Experts of a small language model.
Training: a variant of Muon for the experts, 800M tokens, 6105 steps.
Below are experts of layer 4 (counted from 0) of a mixture-of-experts language model. Rows are named router (the router's row for the expert) and show model dimensions 0-63. Each number is 200 + 20 x the weight over its row's rms, rounded and kept within 0 to 999.
After each expert's rows: "comes after" lists some tokens at least twice as common just before its tokens as in all text. This comes from a sample of Wikipedia text that the model never trained on. Tokens count by the router's weight.

# expert 29
router,203,193,193,206,207,207,194,149,207,181,241,235,165,180,209,172,212,191,194,216,211,217,223,190,194,218,212,196,203,218,215,193,220,176,189,201,173,200,221,220,163,184,209,196,190,215,240,191,197,228,185,228,227,221,208,189,210,182,197,214,183,200,212,198
comes after: " the", " a", " his", " and", " to", " an"

# expert 22
router,222,223,197,228,225,192,184,176,169,216,206,213,205,211,165,216,238,196,200,187,172,175,185,169,212,157,226,178,213,216,185,173,169,187,225,188,198,185,231,183,186,176,214,201,176,227,179,205,156,189,167,205,217,207,172,220,208,179,178,195,197,209,184,196
comes after: " V", " M", "V", "1", "M", " v"

# expert 11
router,205,218,194,220,185,204,193,195,178,233,250,178,210,192,208,176,220,172,178,236,223,196,182,201,228,196,210,194,227,199,226,187,213,171,222,219,202,192,230,166,207,195,202,211,197,206,238,198,187,192,231,197,227,186,208,238,232,208,211,172,189,230,225,184
comes after: " |", " ", "|", ":", " in", ";"

# expert 55
router,181,186,205,200,213,202,194,198,227,220,176,228,209,186,210,182,180,203,148,224,199,181,174,231,182,174,207,178,228,197,161,212,197,184,204,191,167,195,198,199,198,184,191,217,178,250,184,198,209,200,203,228,197,238,175,204,175,189,190,201,211,169,199,240
comes after: "'", "-", " (", " dis", " \"", "("

# expert 50
router,244,218,218,174,180,177,222,180,194,180,241,158,200,188,214,195,212,214,169,239,208,192,206,184,207,222,200,204,207,228,211,217,211,202,178,229,168,192,189,203,200,182,223,194,184,213,217,189,158,197,208,197,172,188,210,250,160,230,194,208,201,206,186,202
comes after: " the", " a", " The", " G", "The", " as"

# expert 0
router,209,239,224,205,222,212,222,213,191,215,209,181,165,234,202,171,191,175,210,168,226,186,193,208,243,176,200,216,210,230,214,195,192,192,192,227,229,187,184,203,178,199,230,197,223,178,179,144,170,193,213,189,199,204,218,211,183,208,216,191,231,195,175,205
comes after: " |", " ", "–", "1", ";", "3"

# expert 32
router,178,216,200,197,185,213,234,200,166,184,202,212,156,210,181,213,211,205,223,177,201,172,185,205,173,233,189,217,189,203,211,211,180,198,216,225,259,230,228,185,234,205,222,186,229,177,205,205,176,216,175,180,220,207,223,221,199,161,215,176,197,181,210,222
comes after: " |", "|", ":", "),", "z", "n"

# expert 31
router,205,177,153,208,192,188,211,206,195,193,202,216,239,215,201,168,182,179,200,242,252,214,230,220,205,171,195,216,230,181,170,212,189,188,203,183,206,203,203,188,225,214,222,208,195,209,185,193,192,191,200,213,203,208,188,180,198,202,192,199,191,187,204,216
comes after: " (", " \"", "\n", " ", "-", "=="

# expert 53
router,220,234,223,218,194,199,184,214,192,159,236,224,196,190,185,195,186,163,205,202,187,192,209,224,197,203,178,208,197,215,216,179,240,209,164,177,178,227,185,161,195,184,187,200,184,193,196,219,209,245,221,210,172,216,194,164,234,201,198,204,220,182,203,199
comes after: " the", " his", " a", "s", " The", " her"

# expert 23
router,212,202,219,214,199,209,184,178,213,201,210,202,214,207,194,232,224,207,228,232,179,169,184,198,208,170,182,201,202,219,168,171,207,178,201,163,199,207,170,205,190,175,178,191,209,171,203,193,183,178,182,198,206,165,183,183,220,169,198,216,205,201,208,251
comes after: "9", "0", "1", "2", "8", "7"

# expert 45
router,177,199,208,196,211,189,178,198,160,228,217,152,201,212,205,185,225,199,251,191,208,220,211,220,188,217,185,228,199,207,231,174,188,168,225,224,195,185,184,224,194,203,213,222,163,210,186,205,219,185,213,206,212,213,174,213,193,207,235,175,234,205,193,173
comes after: ".", " ", " |", "4", "3", "%"

# expert 48
router,195,192,204,208,218,231,183,205,188,223,203,165,205,208,188,230,223,172,228,211,203,181,197,176,200,206,228,199,223,209,225,204,228,173,222,223,151,195,185,220,181,187,188,224,204,193,183,223,176,207,253,180,217,191,214,185,176,205,201,199,239,233,189,216
comes after: " ", "1", "2", "3", "9", "4"

# expert 52
router,216,196,170,212,206,239,197,199,213,204,186,184,231,175,216,196,182,244,217,226,202,195,220,176,233,193,220,207,193,225,187,228,177,217,185,163,203,199,188,203,237,192,174,172,177,222,183,218,179,205,205,163,208,216,201,204,199,198,201,197,166,188,184,182
comes after: "\n", ")", " Candidate", " Votes", " Title", " Year"

# expert 12
router,220,179,225,196,200,183,217,207,154,225,194,184,233,198,222,184,226,209,222,194,196,179,217,196,202,174,212,216,219,182,217,226,224,195,184,225,224,211,160,206,191,198,209,193,214,153,209,221,197,181,193,201,231,195,203,189,195,232,226,243,208,212,220,196
comes after: " H", " R", " U", "8", "4", "6"

# expert 4
router,195,164,200,226,195,217,193,204,182,242,231,166,205,202,175,236,218,193,218,213,186,211,200,193,171,206,219,226,207,206,203,213,201,156,224,200,168,204,183,193,205,219,201,204,222,176,166,196,253,173,212,203,211,158,179,229,168,192,199,186,193,180,222,209
comes after: "0", "5", "3", "4", "7", "8"

# expert 2
router,200,182,223,185,221,229,191,203,212,233,164,185,191,175,235,167,183,201,239,226,218,172,162,204,195,187,191,183,180,194,158,205,151,214,220,188,181,225,185,201,184,193,177,186,210,208,187,215,190,219,219,194,208,191,194,190,232,193,179,179,216,189,213,211
comes after: "0", "9", "1", "2", "–", "8"

# expert 63
router,176,233,216,205,210,176,210,151,202,183,170,235,189,217,218,202,204,192,179,218,225,186,187,172,211,225,203,238,211,188,159,224,203,212,184,190,197,200,201,178,224,203,187,205,207,158,218,161,224,205,199,192,211,177,220,200,205,205,209,183,209,206,193,204
comes after: " in", " of", " to", ",", " and", " In"

# expert 61
router,238,230,202,219,191,222,205,214,185,209,172,202,191,207,201,198,192,169,196,180,191,208,185,208,228,188,216,211,190,253,178,209,240,235,207,196,234,176,166,227,179,201,204,199,189,174,166,179,179,208,197,154,198,207,217,216,208,200,212,174,176,178,197,183
comes after: " ", "0", " |", ")", "3", "4"